Below are experts of layer 3 (counted from 0) of a mixture-of-experts language model. Rows are named router (the router's row for the expert), gate (a neuron's input weights, with its number), up (a neuron's input weights, with its number), down (a neuron's output weights, with its number) and show model dimensions 0-63. Each number is 128 + 24 x the weight over its row's rms, rounded and kept within 0 to 255. Numbers have three digits each.
Before each expert's rows: a language model's description of what the expert responds to. This comes from a sample of Wikipedia text that the model never trained on.

# expert 13
Description: First stems of common words before suffixes, especially sports results text, e.g. semifinals, final, play, round, depend, attained.
router:164148146119138100082112132157142098155101085152071107109130146144117174164115163156089147114061146097079123112089093134101103162108135148155133146146101159136145117149127126149154157106151146
gate5:079147141168129149101119090124115084114138107132104102122124144119118155141088129099112122124144107138109141145132145149102157133141138185123170138105093115115134129131143142109129100088165124
up5:102121142118131164168198101125124139144067139127100142110154120114109138152170130134107103129114102129135129210185144195171139140115124140162125111148136123098141122146138130116109107109132122
down5:136186130106105103117101107147170098132108151125129154098137187120116140123142159097110092203120143151122122107121169108146108113102138086108167089127114139156146143107110130156133129135142125
gate6:105151170103151178085112132081141112150134104145130125120109176177131159134133126129119154133098128133142143088157088175132153102107145116178127130156101115130177110123143113156149091125102105
up6:108143124173141100152160118176128124110138105083134134124106160120124128158136126114142148138103115131070168103129130123105121162123139117114152119123107117155155106145150136108129091133134144
down6:159130090145115103136127153176149108090168182113103163091096121146114154151147135119117095137123102157096139120101089110125116137123111105142131144196116141130117093170188148133127130150130154
gate7:161149110103113144076112125144137144113123123081123094132142173145131150206124140129113142123090144115119144112119099130103139095129133171153155145164098113140133130109109136128138139124111134
up7:110134097167094123119149152106119147169127138104126165097165124080138172128162063104107124124122131139161121155106137092137095139136172129123082150157135119155118146126149133137115113121135131
down7:113161186148176104138109121137113137137128131125087121095156135120120132142118115062153141090133141113141113120149117113165139143084107131145105119164142088162146128144107165129068155121100133
gate8:147118119149143161073126153128134128143106126082118136133125150102149134140138155165122123128137162126109121134085091114107118134128125124109138137116102127160109112094123122110148117097127105
up8:146091141124089156168150130092141095127182112130127138084135118122099107110142144117133138135118137122104128109151136129124090124112121136154130122139124177087131131121132138132143143150158103
down8:114096134110132161153112069132131087110162131141135149144121129136109158152125158149120120101114138174094099106140162091139139124125128121130135140148179123108132139165160146117123153110140172
gate9:121119136113146138093102125112142123111099111162130056129138140162119129110091119090110125125108120121157129109125154147151071125169138119125131134149139173165128133165089087092153145137108163
up9:175115137174087156167141118081123121166135140158102131126107119138110112110143106129145125076104129139189130153131123103157134127148082131072127075152085129133174122117126103138131124139120119
down9:137125090173082131100148105169160117097146137122112196135148118115134125157105081108127107160111112175114119134134118142136143169137120146135143139121158113153125126110110137132106147088133108
gate10:115143164158140088092115125172119113129129118157109104124120137141137144131112101137108142139065129137067105145123112120099124147091139118151149096167102057107146107136149136153193111114128123
up10:139118155152122134126153114161116145146105115188148077153130151110122095107127123117134112125102101131131131125149098096121129107109092147127096137131140093156116126161127100137130180142088128
down10:135112130122119136156107119109067129076126141112134126105155136172127169119165120154142120126143159124108116099112105143138155127094130164167111158104114091135149101149135129143133168126091107
gate11:124141122106147109085144135152129132137110109097130121143120149108111183125114111096111106173065143131127110090083081112141107115132128138193096153139131145121144130149099160125151159134142117
up11:135101152133123171149129154112116138162141154112125134124106144144134078126152147128132152147129153119113180110164139161172119118154145114096130139080124088121085129105130123107109120123107152
down11:119143152135100128116135106121167116122111117133163144104114079166111103091176110129114122084128125135173122120168109119103129120125136160159076115118139088158117075169137129089157159150106133
gate12:108123144184121188088109175144128126147142100151107099105117116130106125156141145153110128102062142147138093133127071130066099106121111180148157150155102100129151102107116145113168140110138122
up12:104114119113109146171103146130123109133144099122095153091131097138134132144134142118132121115163135136125110123105112162091106135129111154133102181128147143120146088128140133115180161088134143
down12:103120172113212084150144155115117132143137153166152093149126176107091128135129135127161118124109182126085113147129093141136138088137104187135127116123141109126115121119157101153150132114132120
gate13:121133109101141138105124142170129129154160138130125091110131161124118124101140132109124141059103074125132141112077140122113116164122146066156103138114112102137106115137107135137139100150107131
up13:119122141155127127160161111119120163146121150071145194132137089104127142134124137115127110112130136114124107128172116123125106147133137106129131109125123161162059121056141114113141145107167109
down13:135123103167107122096127138150158143113108119099114119133153138129106136110143152115101095157132103125106140146145079159141127135123121140138164153118106132117164121148159170091132136152130123
gate14:118142124099123081092139118128137098155152122148129122126128109106138165138101103116122129120138134108093136130166094110122117098118145144160157127148153091128148191163094108132113111148172142
up14:155091116138171145054116166157156139156120132188147154149074129158132113109160167160120124123134129127143075122124141142118147118142148104121100141115107122070125133151112142127105087136113132
down14:128096164163148116090162156173114160132116143111097130157088093114146122110109120163110146114164109133152100147107076162098169139139127132154104110156097104130140179107098143119138123132090118
gate15:146134112137156138133129130145130136128088147159138131176098125138136136152127154088120146122138122144102175071093107116159043121131126142108138129143107146126131121155162149081150106105103126
up15:132100122137117098158121106170113140128086140158085121157123126188129143160092115144114104133154165129105162123080121167113130137138129123099134162124126120094139132117156085121123131147126121
down15:100148107097110116150136152130111122104103135152127122144113140163158152144143125167079124138150099091124168076142134145109157152104170102082139128126143121122140103141146145097113144131128149
gate16:130122145121155145100073137150144123111086110102140131118129140086129154160138122106111160101112122123148091151097081139118065140138161174129113136125137155156114130091116127150184146111127109
up16:125102097142115139152144098125127145125162119131094139151133115148135168106117102081122129156125134145132125137066162125109148077135098103134103141113138134153115142145121096131135111138136128
down16:130138145142124186148133086152096105120102162137090142167142104148150153140131149158105129128083154160124148126116123114067152144131134103129110137114116114128121113150185102115164107102137117
gate17:120135106106148154104060164126140136142095139117127085108107148122127152163071095117099114147049144095101137119113075148156110137122138172146132101117092126147159139124105123137156118102177119
up17:151127117163131095157098156111112157135149151123128113143171112132106098097137113131121127128115116117147106089076101153171126137137173200118105148135116115131103149116105107100128113124155150
down17:130111111101141147120110095079134150148111148167101124132194159110101120149159122150149129091112120123133142127163086149153138143132095128139105125145138136149107149122139122158095149132116087
gate18:124151138152112169089152148135122109135176112126086103129128122147137136094114107154117160130111116111097172099106099113137122118139147177126151083132116067133116118149162135118100091133124109
up18:168141132125134097126112080133130142126114126103138192160105115139120119154131166095128135108140175121148168147188151131138140129100129135171139106122123135154126130111121132112135137141143114
down18:166163093121133109108117131149147101129089095144132136117102125102106101088144167149127060145119142116101134116156117151137136145086099192139124118105119065124107150122082115180113095129123113
gate19:135122105131108134151135106096128094120096152114126148102125142161125204107139127099098122108104154132135146137136084160096128131133137175125142180144133091122157141149105145116111109130117099
up19:126138117096113143111157087095116102116136111124144087116121132172127116129128135098120118148143131120104107110119124123121138173113155102081125153073127141135098123123110156121095159150125144
down19:097120176118134144149113142129125124121112150094128134105155108102085118109153110137128105079169139175156118129145197108109124154117072097132158152131108129109088127141137142136140150160124142
gate20:110146108078136129142147133122138090112140130112100135094082122138150190132104137133100122136122120105157113110163076124136163123119111119131155128055158152123129160143161137135126162156118117
up20:149149138131107122131086140123128101087157147160140109131197153108143140143125122144125122145132170129098125132102117129091107124129100113160116143148105128137150146108077132178149145108116118
down20:161116111119163111099166107154097139157140108147168091118113148131149139149162123126133152130107138111083127156131125124113134074121183131083135161099118126144156111086136063132095108118157098
gate21:139134128146129079090149167136113095151115155151159104121146117131122148142098153115104134123075138140135170077093110121154134117125111180195144131151112104120128111131151144084165076112155156
up21:106139125101122147134144124113124143120165125117135111097120091126139131117101115093140153080138115121155136205167162123115163113142154126130185105107130152136133160104123102097097070152127105
down21:170097132119124137107089122151120108131130094143142151149119134129141102116084092139107122148110112148153160149126117171089102162083122125134104127142128138123149147169129155087114117135168130
gate22:120115140136117165104126151141127097160111107174115152147120110155125186154131128126118139160115124125143113172090109130162109110128140159122131136131126149119088121117091170110120168144137133
up22:160159108117107113121143117116142115127091123081114172133165153085132161124149148149131125127136124121131126153153146124114106093112156152158108133140137130110114156108146103129091100141116174
down22:111110143144123134127173136116110143132120089164148144117102154094126190116118145188156124123143135149112099126121108120170101090140143103115090147084122092141109118128154135151141124162130090
gate23:096129139123131152059133150142143141117121119115136098153130149107152129197125113153112135142077167120109078116123126107118074110126130113109155133150122118124121103120090101147141115109131106
up23:151110187090131065122120114108128127136123095111125117133167144110120121120115113090138153161152140135072137141145166162166132120134141099163164138155121136122102106178112144147107127124134115
down23:097070117145127159118130168146151147115116101048159110161130095140112130114135123178111128116150083117115138093163179135108157137132117108163115138103158150126149136106152140103095121142089118
gate24:140122109150114091128127170149138107097141141148114107130124114095122122152130146088108138097077128125082131107149100131086154138136129144115147104128097135131100110142063154171118122117150123
up24:159132133124096088138098176126148114090151137163110111120116110139122153159073127088118119093123135137132121161135130075081130124136122132129118083116090136145124119167049128147165120125149144
down24:144096155127058104149134103099117204138146125155124187118111127137183124103133079149124071131122116156156084114094151134150146117089140138114123104124148118083118164141124157154139134122145128
gate25:122128121146100132123142122138156129146143129158074105147145130177131121132129102148112166145098121116171101117121122100139117153126119120126112187130128066093172141130167119090140100132154112
up25:121144121098114186147079127152125148093143150150110104107145130161133075145098122104122144152140117116080129128171121124172120095092121123160087126150155151129167101127149101139110138142164126
down25:155143129120155159104106157123138131150155136155131106093129155137093115117135154166129120165150112126133167109110104140138118109139158110145162101163211147126090138115160093106079123105170130
gate26:126100137130085127107112143127139132118124119172141144143112108151137114126115155128112154134136128126082123153139140192090126135132083133148128124123119122163126131178138118131149067161121157
up26:132129153142100110121150087123092132116126121123102116124177138190124125096123138153110122154147112133145135125122116134112133143150156169133116173081135110114137167101142166095091141138139133
down26:083143158104136135141123146150134107122122127149106128164181082096108119121111129132106147147139138109110134147100102117177123149138144151125154140108116112128148114121136160129167117081127172

# expert 8
Description: Opening capitalized pieces of proper nouns and titles, such as Pr, Tr, Br, Col, Par, e.g. Pro Football Reference, Revival, Flaming.
router:101159156156085133117116148108156090131094105169108102153119176175154157168113175153071134148123129103106092112119090134103115091147115139133139134100095141113124139169103139130139157144144136
gate5:139122144122118107135122124148134125125116118161092141175128110150132136115129099162117152122127139116124146164068085103106176121155105148171162122078136142124125185122162121115145120146104103
up5:148112143130117136157134097140123122124150143165124146155136137132118105122133129167110139141148105128114134134098135130128173103121112163128126066119121124111155160101154086114058132132127123
down5:123139122176122098151092136091151133116128115108163113106127144093138077101089101151132116137116130111086145136110151197183131154109123126102097135103158138131139182130135167124121149127156114
gate6:127134140139122124098141111174136121092132131140100136129166115148127127146138157148110150139133143106066071122143119141093146081115128131102158164149110139128092154104107135171102162182168107
up6:106113136120145107125131126157161124114126136126111128088183077133123079158141090149125132112123115116133081147117108106142105061128153151083129100114131142112107081161135095138145119100103146
down6:147099114127147185119114140153089132124143143175134113099134148131106131122123130140133133138129096105103085128115119127137113168075118114131134140147142114084114145100153177157117125120119103
gate7:185151126126121167143139146122136115116135121151131095115140138156133121162142132130105153142151118110134076125132115124121086130116127070147140124152133124105136122128137117076104132147135108
up7:133133117138122094160176104104100152105139085091137130098088155154099140138151108101130118125134138110148134151116130159089133119125128158119144105123144124146133124127165123054102165099144103
down7:110117137101144145142125107128165141107085146119138152154111095125148147095129109127126138158155091136151157164130099135097122179142124093126157097125104130153119150138077106123127171086124123
gate8:145129140129089138161094161146121102107162115169096133131066168134130099137106203133113133090131120117149135124133101120151150115106130110112150079108151101146170120164174110089107122127144132
up8:142127101129091124117107148119105107171142130110089153145131090187100138119163094120127117148114124120137096149115111095195118156129172155116130141125107172127115153122124157115108121119111137
down8:115113085137155173126152103138143107101092112109121166119091141148119128154140115138128125117128076128153141110171186128098131153149156098107176114120148118114108158132114093089128106154124148
gate9:069177099163109058138139150138138134128114132155124114087135160190163105147129137153112122103132123132153091133114100137120101129144150130166151123095074116133116133124097134138141136108121146
up9:098106110127114106089169132154125049139178117131130145130129122147120115149138105107113126134102174136106124169157083110094132120138153192121134127107150130157133149131092129171099125104130171
down9:154160136119139154088125128120122133150156140161129145147092085128113081135107152130132170175145136082116127153096134177118126147119102128103124114134120143131095135131124174108114129129179146
gate10:127134148164119145111098093106142136144063107148151156147125114119126139128125113142101129128141168123144125126133121156145126115141130099111136110144140106141131124155095121102094136147128162
up10:106120133163128137147082158129142116141070154100134140158121084140179115099105108183113123155129104122122101106125131140152098161093125127121115137110109154088089151161137095101103107134124123
down10:118116143090136121111149134110160110116147117123137146141113139116095148114148129128153146145123168147090119105070147140144104152108120126105127103129129137116150136151131151106092114114158103
gate11:100187128128123140111181134103137077112137142148155064140083131133142104177127134170109141141132158131119129130105139155107081080119065133131113088140106132144137114150058123165125132103137097
up11:186124129124140107178153137128123138116159130115120123089136077156125148146142167137112116120164104130139130140149092091132117150162134151123126124111112122120140177175149113040167133124158128
down11:134103107156101117104138137129115150105112118116146130110108152113141117143130148113138151116120123127134111123137161170173127065086121124125101102140144137135108157145154161130125128117125122
gate12:132149150111115165121149096133122120139080140140106184138157121079151134160172157113116112137120084109108114146134146155139122078195132102105123139105127120124129160102135148125111099116137146
up12:102180154111092113147135112110124114158156131108172125111134108179147132092128115107141123095108141131102120150152146090147178127129117094189135124147071165130125120127191113181128103138153126
down12:115157148130137171144131107102145125159117119098159116117126060109135101152142138112139080122099132096126111106124173159151140105119148054120169132165153120138129134154121125141150144109112117
gate13:117132126100099136100152154102141106161131131168130081162114142134121133173159083139095123143112158117141105095142136207107150091118122092113092159131129075172121177173107116128110133129110125
up13:119081121093135094114158147119137130137112131083114068122129121137133147147146064159110117152136135113170106118127170162109084096122127140087101122122129136142116107153104135105141087107094151
down13:107111138143129134143102130134122155112128148119119107153128125100102128092135117126131124102157109084116122097083143126118173176109106124089122137136101122154113108146152135165135141128140132
gate14:108146155120100141153122128133132088115124133151103137121141107157129102122110147142109130155129129118143130115140139146146148151110135123103146181116170131127121157142108187127116094115129156
up14:107145133159122165155174108145135146125127151171123170107158126150112088154137158142091116139123157120141102147162150131125148088128135126090139124152119118122179075145109145117134080163134130
down14:149136117184115130122123120187107165120167129105123118108127100124131081160141132170121136116108122106101107153150120130148119172171138140111152146125122115124142106114187111143172143121149120
gate15:098155163128099153135119142131141109142135094109124126140146171190132131158111146157102132124124131110077156092124110133141088053131088123153150152123117112149107120157144127132147147153140143
up15:111118132157124161157110104096119132109153137105141139142149162174109108140134144141137098148156150141101131105159127084144092053115120116125129114172102157106127096129130106170127133134153140
down15:149162151153126133093126112109160103148095113139101108178138120158148118164148155152117128113094113092126133111124131155110121080154089124179121117095138109140130154131116110126126151159143151
gate16:144111109144108136125133147098139164159112122120157127114149108163128142162159133147118151096102120125168129098111109116147072123170174178123117123125097147124133170110176144114076141126098135
up16:069129137123132119140139124152108116102141117076090132079120184083096115111133136101124115133167139124108121147150164116142174127127133128098153094153135112132144124091122099131098118093144106
down16:110106111119122146156147184171145106083127090107116090165149148135083146140095180160145150125138137117112158118154122124122105138137130117149096119116131131114117116120098136130104137149085066
gate17:100148135153092142091133104118142121158080129163092122119152146115128174161097173136125112107107107126158140120108126134127098106153117192106164161118118111137148129133154123168143124094154108
up17:138115119095183116127088121135118128110144099112156083135091106123144142111132079131125168124155114136101143190127150125137141124144130113156153082136131160156084172126099108120135176121129149
down17:124142144114131135134112164124128099168144144158119125165125105147150127138120137100113127141083097154143097136132138096144140143119109109096086125124141154161107106093088155142093120140119134
gate18:108102135130104088150145164113124091116123119093123122163104160123144131116143099112109148131142155131125118162170099106130140161128106154126192160124134085136148145128120126112112173146106101
up18:170123111142131176100069125104133128162132112170131167168144095154119093114116121132148115128105140112127148090104170137140127143138169170107120152103142128123128167092116128137105083136162138
down18:071149128133100178100143116135099135120155096145138124140167094117128171093148153134123092138067154143158128125114163109123122107134087103138123129124128138151075136131131098153133107137134100
gate19:130151129138118048121190120126137126195148107184137158146141113148145115136132113118122116087134115112121120161118143109133120126144083130154111137122136126131090139114117107103150093133144145
up19:173111161091098183109091159144114125117122146050109127042130117153087150104130161128118125130121110123116143133144090134114115082165143127138141106152115105153147118145153123121096147146116113
down19:137145173163134160120135145108135121139112152134082097155145139135113114128147136118106134130075133151076109151112143166140115156114127077114145139128109181114119174150147109125145104132095145
gate20:151099135167149140098104158117147065169118139099087103111079188154177148142158115083108129129123129108122126105129126142091139120133102146123114131138121142114126128154133153148145114149167126
up20:168076139170186156115105131114135104130133122119062139041091168090153146121180095106119137123133124121148148135125102130153128103094150161119145127142114131110147098122161140138124107147166115
down20:173092147108123109140131122129148134101214120143103131135145146092094130135182095131110124112118114250145106135138143120126124134097136151167125142144113133097135115134130157134107114113132115
gate21:114180147138093119137091175149126116108123136149142125122118159126155123137098157155077133111146097140099087141129077161132126114102114149097132132103118126154122080159111149125141157127106103
up21:123117104127115108129116177086116118125139135132106090083138129125131113125143109116102135130122136154123119168125086089111207108083141192127106127132112103123151135153117150113183159124097105
down21:143108130132148136149134104099069098182157153144134138131114113120117170118133111159142121141130161154147114144117114122150144128078114122124169131151099163142120144120121153109142139142148114
gate22:141091128187141155122062149144156120118110121110097072098115126074144129174153153137126130103126132112120137143132085096116140151112097157154143138160145125126116121139109132155154146114141161
up22:141147117094138096108167159114127117118143109110116130119105101131127133079120181170133115114103101140148133105162141163133137158112119100140111108126120144131113111118118129096118136145088124
down22:139154090104106145094131166156127103098093156145149147145165105120128149152138116108115093133153170042127122106133121138134104143158101099106135142115139139151115163104122158133179170102136130
gate23:126123125160088120083122124152129120134107164122083104136146135163137108151129172173085114119122150113125085120127120140148155130140130167125144159121132061163116144135123118115105090097115147
up23:086142136162120155135154108156140139120105144156083139095132106095133113158120156189114133156123109130128093107117181144130132155150116148118145146098150113118065097138156163088099108105136162
down23:132125102177134138120137134133180160130155130117106166117152133099155107119124131112124131065161151167122187131119128141104134117077125162094136122102159126106119144125097091119137125151111171
gate24:116142123124100092152140121129133100126111134111107085137129144154140127102142143124098115125122129146125106121121070175186142086140122178174095081095157138123135104147108108114112122093083164
up24:131163159143153111103152080120130129128128128120088160156123168129160173109092173124120114089148117133122137125110156158117141150144099102127107117080090144129116093130138088168148143128109196
down24:131102109128122151125157137107112122084144140118074110153145127155142100100086131143142157151140108158122153116130133127115116120118094166144139120124102139136133119154163179132112145144158114
gate25:108113160125194060108125156135140088104134104152122131094165119101109106111097158127121130120104102132144147092187089170153119129130130143096134167100095144135096107150085121132143122102102104
up25:065106129139126182103169064131122126137099080151141131089181136103114129106127151102125130102088121128132121120155128163126114099151121090132136155107130115144167118170112132129087128099107129
down25:137147119128093158111169091071102153126097155123106125128135118109115116136091139126139157147099103145141154120162092153178144137122156095109153139121096103109099142116107143083104152145086109
gate26:120167142116128149119099148143150100136106139106087133161072142159169177111093185146107139140134141113097154120128109135103121077161109129125128112072116124145130119147110132108144133140126125
up26:140147143101114114102152122136142126156112089143144105082138126090114107161174067086132151087099112119111106144117142146155128189131117127141142174156174095161103153124160169128144131129119132
down26:087093143122135110132106128141073139120164105112115151118158145123100099101113100123120122167127130153168091124154134104123154116073160140136104155146134124132150115110118141130107156149151105

# expert 11
Description: Capital letters or first syllables opening names, often Arabic, Indian or Asian, e.g. Umar, Umm, Sajeevan, Wang, CSKA.
router:137152155123105106102105143108154098136124088193090140144112161158150132130111151139098146110061144099131125096107117124108114146146112141115166141113122139125124174136153126125161167135148135
gate5:113140153163112091136159158132149117161136104173105140118115096128123128142125082110123171085082096132133123160101100155127146118086128155112141153118142111117099153111115135175155114147140136
up5:155121146143103151140155129124119126103132140154114129174128176131129132113141120159127140158118135116107127104099110142173106110123125104108101185124134172117125127126105119136131151169147141
down5:100125117113092162167160109153125126123125129149125146091110134131097122105124110107179163123120100130101133148171130142116161125135101132126082112163153136133147138120106132153091152127155184
gate6:116148139153117079132139149140138107123127142090116135154119186150144119109147093105123144148124144123162114117133114125117143146137122118110130164091137088137136115104158146088141156140115112
up6:114114117106098154136077112114142072126154070164122139189136129098112139124117115137133106130150111114137070115153133132127107145142180141126129198111162119093110141147137133137153158151144127
down6:182128144110109186134112113191126138106129109108136140114140101147134183139149123151120119148150107191123109121136139107160112135174112139132115127120156167146098105100151128159138127111143158
gate7:092115105105138120135101136119148124140121118111164142101112119136123115129161118119125138139083125126070152133125126099157142087139126158157140096132095099137145092136125169133105072124178131
up7:137097169135109141178136149145115124101141122128110060123115118102134157120167159123123166150144104132135087103093158181132119110127133106107137147132133113151119128147136110099143158129119084
down7:125148118108125115185110133140109125115116143189121150119096139143115099121131153139144120167137134141119171090164124130107123163095129124144119133093154107151159124109113117121141137100150119
gate8:118099137148131100131123100130133118134132125144108153083115073160163136112120096155115124139062152114120156109144106123165155141137129158112162180145164125154111162140137122114134136105137131
up8:137148120109123135111142068147117126085147105167127119121127164099163111141091116079119114124106179127104140105114152134084151111147080108111136153115112115114161132134108129152134106094138148
down8:145160088124147078147143132104090148149102166129102107163122145127120101111090108118154112145108128133122162087122094126126138166149148149127151117151093096129085096116117099096145162146121090
gate9:143113138126155129136095080124140104125114083106087112121143117152128153139139152121134126131112085127152086133156111133139149110166117120145148146121124120105138172116117115103115202151165114
up9:102129124149183122137098127129119131132083113121129154140131093155166138126096197174131107148131125136162123147111114111122137121112134138124145143159131151137158127117123106138111199109130158
down9:105098125116156150135109130149131107109129153118128103148108123113083157121093169108120153134095115122128142114107128170083147114100142113145129127148142171159180134155147128152127130109115108
gate10:130121147164111132082147167125132061132120149105096116134113111165143143139112131131107124127175077130150127119160119155161127120138079141122148128099066131118113120136155141099095109135129121
up10:092133129144096109145160136109122081137143124111120151131159088172137130129093100096129108136092117116111193107136109133140112136156155131115117155172067118130116107121117147111117106130114108
down10:131136166113128129100131129128137128094148128151115134141123086123097135172191094097158099140107164130123143177117129127153158120122153145115110153117121113112131168134138085114109135100078149
gate11:049100152149122136106111107150136130153113112118126124087124117125109145151135133112113136114137120127163132082137040118106121117107137119119115170198117148156124111145045101139172165101121145
up11:060116153141129144113123158130123117127107134160128116098143141142123122135127148149133127145120096122133163086096067157126146131125113134114138109161099156133108118125101131120155149068111102
down11:116113139141125131143151110103169141121127161140179113119110140146084131107140146134149124128127141101089155140164151112098181138114130147106152110112126122142094124126112123124111187104122098
gate12:109146150092105176114124092126139136159148129111131127151155189121128115153105142137122169114074150099093099135132163103127066107108114108133090130167135132152135157127103119134109100119116112
up12:177109102177167120143100150126114141137136128161123145128121132149115165127136151183127126085144128128131126130139148136149131121149125123120102128131075113100122120133174110148080183122149085
down12:124140118155111097119166151123153158113087161137115146121141193120128105160117164125112133119161077108132109139104120144128081149117098129093104152095157087095103141126170168123122141162156106
gate13:091159124158154146126144161113124107112134143158128134151123170085132179148131148137114148147141132140113145133131164111150110099134115107152154113107120146119103114131079148120124108134158097
up13:141130125128140149138136079083137144153144117132130120120171151131119123149089125106127129115081139126118155139162151084126099103111140151143130113185169109124121141120117115155122099135172167
down13:105141096103140143116104137110148108153104132145139137153129122158110118137153138142126139151143153147138128088093089135126146123140089153139136155139141112155160131131137100141108128085127108
gate14:094139153134190082137136154123145124127144123129111121117142128139121160140135168110114103109123129122131101115135109165086134157106096098174114098134083094141120120158116152094174141113113121
up14:103095174136095149156160132123127096132155119122109155116147171103167118110143138156124154148125164129115135110122119145148120129130126102146102123161110138117103137120134112193110122110153123
down14:128106187162117130096142142109158151107135149144159125147133132184121134089100128099138182134091102112110126165168122179111129113140150115115116107124097135084116135117158126116113133120130114
gate15:114157122112091162123124149117122108139121118162125147127116169139155094132121109159115134066109083118086136080110139098119118131150129151117148190107125150117122135131096164110117155106156142
up15:109121130145111117122143114116133116166115108170125152124113173148134093121150112125121108101095074120112106082120129090145108168139142089132122166144099131116126120141121165153143175132141146
down15:142121112105137102085141119112146136107113152123149126107099137174127093101116132154131116159177147129128070118131157127160143156098143122132148144080123161124162137121128148139126111138124115
gate16:137154121153105101114117094136137105135156099101141099177142159118125112147128118121107140106089117098127081177133147111117072091142109157167147157158098132149110178127110145127111110134143107
up16:106130133133117140140149109141133069110125109144133097148148119119167119156080146110133124160092084132124163124131146129094147062123141185137166101115154144120120137103106094191143096097129132
down16:148122141132137127101145152105113150134174086117096104165136141158145101124161156112096087109144099124115145109128148131178134136128138114156116125112146145111126154156166117143106126163120099
gate17:092146139150127128095139123156130127132135142137115151161119136153135131130131220158112132094165120114090075140171109147116155139128127087132132099077079142146116110138094140122101104143137096
up17:136109128125103170140119108106128153120126120108147133092138107081132150148119092140142119128123115140150180129107177123145091101112121124121122149139164093133116137124119116160144129138107165
down17:159139116140103126165101143125230115148123085098104116144097130135131142142105123162116147078133098152111093121110138164151130156089170095132143150094142173111103121099136122093139145129144136
gate18:101121133166137145133137163115125127107112124144096139141125195080114131137159123135122155136127142143153108164142117129106144129129141132154154092064110087118175162136121105093106144163114102
up18:156136130128107089159135123125125106118166151113136138159126120117164094132169131103138109092112143111102125157105091151110067139121138091114078082124132113143120073118135149127103141115124096
down18:130123115136090168126142107135104077138118103129110095139166136128124143177117147125129102075106083151133124148131166136107102157134150140144143149154142138133164126118157147124111143115133133
gate19:113146108147112127133096145142144090123090113126101153177149166134124148156102144101099157183147115130135152117133142081146114119143159167148140092139134084133132072127103115158135134135149130
up19:133126124124120143151118141135125115109141110160139146072130150118084083136189137116134128133107114129132133154155115146130156114111153145119163113119117110141192150119153130093127161124146100
down19:125140098122176126135129138109092106121113120128133169109119166117158119114129158151144125094078182131166155123124161100145128116152144134150147096123161121144124110111101093117119143127102110
gate20:097146135148151133139075127122146112132137136165116136148149156123134097134095163152119131110138143116134138140134124119120094112143106114075121131125128164123116147123185108122183136117143140
up20:145151148117093130129151131164104103117095134062134118128093107119158118114145191140129135143163142123134131129130134143101136130104132147171124080125102123136140105123095160152093127181133118
down20:134144148113131093138126179107116131146115149109189101125115134106117147146106116078094126150092117113141143119110098153109107116098172134161157106133108127107115168150118128143117146105151155
gate21:107142133156124110123118129146130058100142124092059140144154139115157142111146142159115136129123164119131123126106048139100162113162161168153135146131097124102173132107146105123111121105137096
up21:142112120106099117123122164114129119113112147136138125095089152123095170151128114104131136107122084123161108128111113170150125103124136101134129169179123130160135158126083129149127144126130093
down21:093096145159132187126127127118122153139123128176139116130091144052120105123142139143137148124133113125116161166137102132168136141206135127121142120139096088098126126139127177086154110163128089
gate22:145111148145158119119107168125143117135104128133138134158099132098127111145160149150116122175137141099147061141122126115145069118151143156133109147082159101149083122141135120114125110110152139
up22:130136107149103131113150112111121139134148109104134125130143102182109125108139180131132129092092157122121115117129102143155138129132152103115156158115107090154180152115067136084088145118101112
down22:184146117141133136134125125100101167142162114145115147150108138134103108134139139150184101082096149140111146133107094135132142098131079139124084149121131116112113169107116132115135142123114103
gate23:105117130135162120126127130118142096126108059144103115105141133207103129132149156104119144105084113126129151114184131173142168122138119120120107157119146116103108148131137119123158134102101131
up23:126128087178164136108150114116138138157123080142140166120201135129116099123134155097124096133064146128113150126144118131134137126144101116114139104135167125138101142108085116147124174148081130
down23:119161114134105118150164152133141119097136122110091127175127133149109139095130134159129119153170113147138153085105133156107094216104103120151100141119128197126142126096109129142142106121086096
gate24:102121140140115142110139123106149144137128072141080143090122132131106135122152159126123137079095148129145100148165100134161108145119125142119159101109102127114127115141143124137138099150145111
up24:120123151118095124139162143150121077122129165114138110078142163138113129139157121127128117144126117118113138142106095096118119143146144125172144182126136110136168118124098170102128118168125123
down24:108119138064132133143128151168168136130113114097118097158151126128147123118137118139097132164145139168127144122119164077144148113145121123134173184126117148098177109128085127114155135101131133
gate25:119163113145122112119149141114142114137125127187103127125123174169136096149097096146121114104120124125122160070092117097115148127139112161145135182141117111115142131109117135106162131148129150
up25:104140105108103151129159093127122157127127147071156121107106135117140132159105144108126144179116150124117178171157161134133124123128124117070086105134126120134149115135082128130081070097100109
down25:160169162130146106126128112185122113108135115143121148130126099168126148152161115119118165118138158092108123136106097151114117147153132167137102102104102173102060121135125176121112122128140128
gate26:121145125137100116128104150112128039131134113124109101125097191114133126129146113140121119124098141110127132124143035133126171088138156171133160120115130113104145143112163141134121134118140098
up26:145157120182149187130127141113140117127148142127096104144135167159111114141173072158132107100078131112130112111123091142149122119125116148132128114113107151114143140128151139103112142128088077
down26:132154114112135124155099093143086137117120140097135127150106110068094119190180143141162168090099119154124129124115091128138161131084144127130150113130115144131110107134167158150117129110142133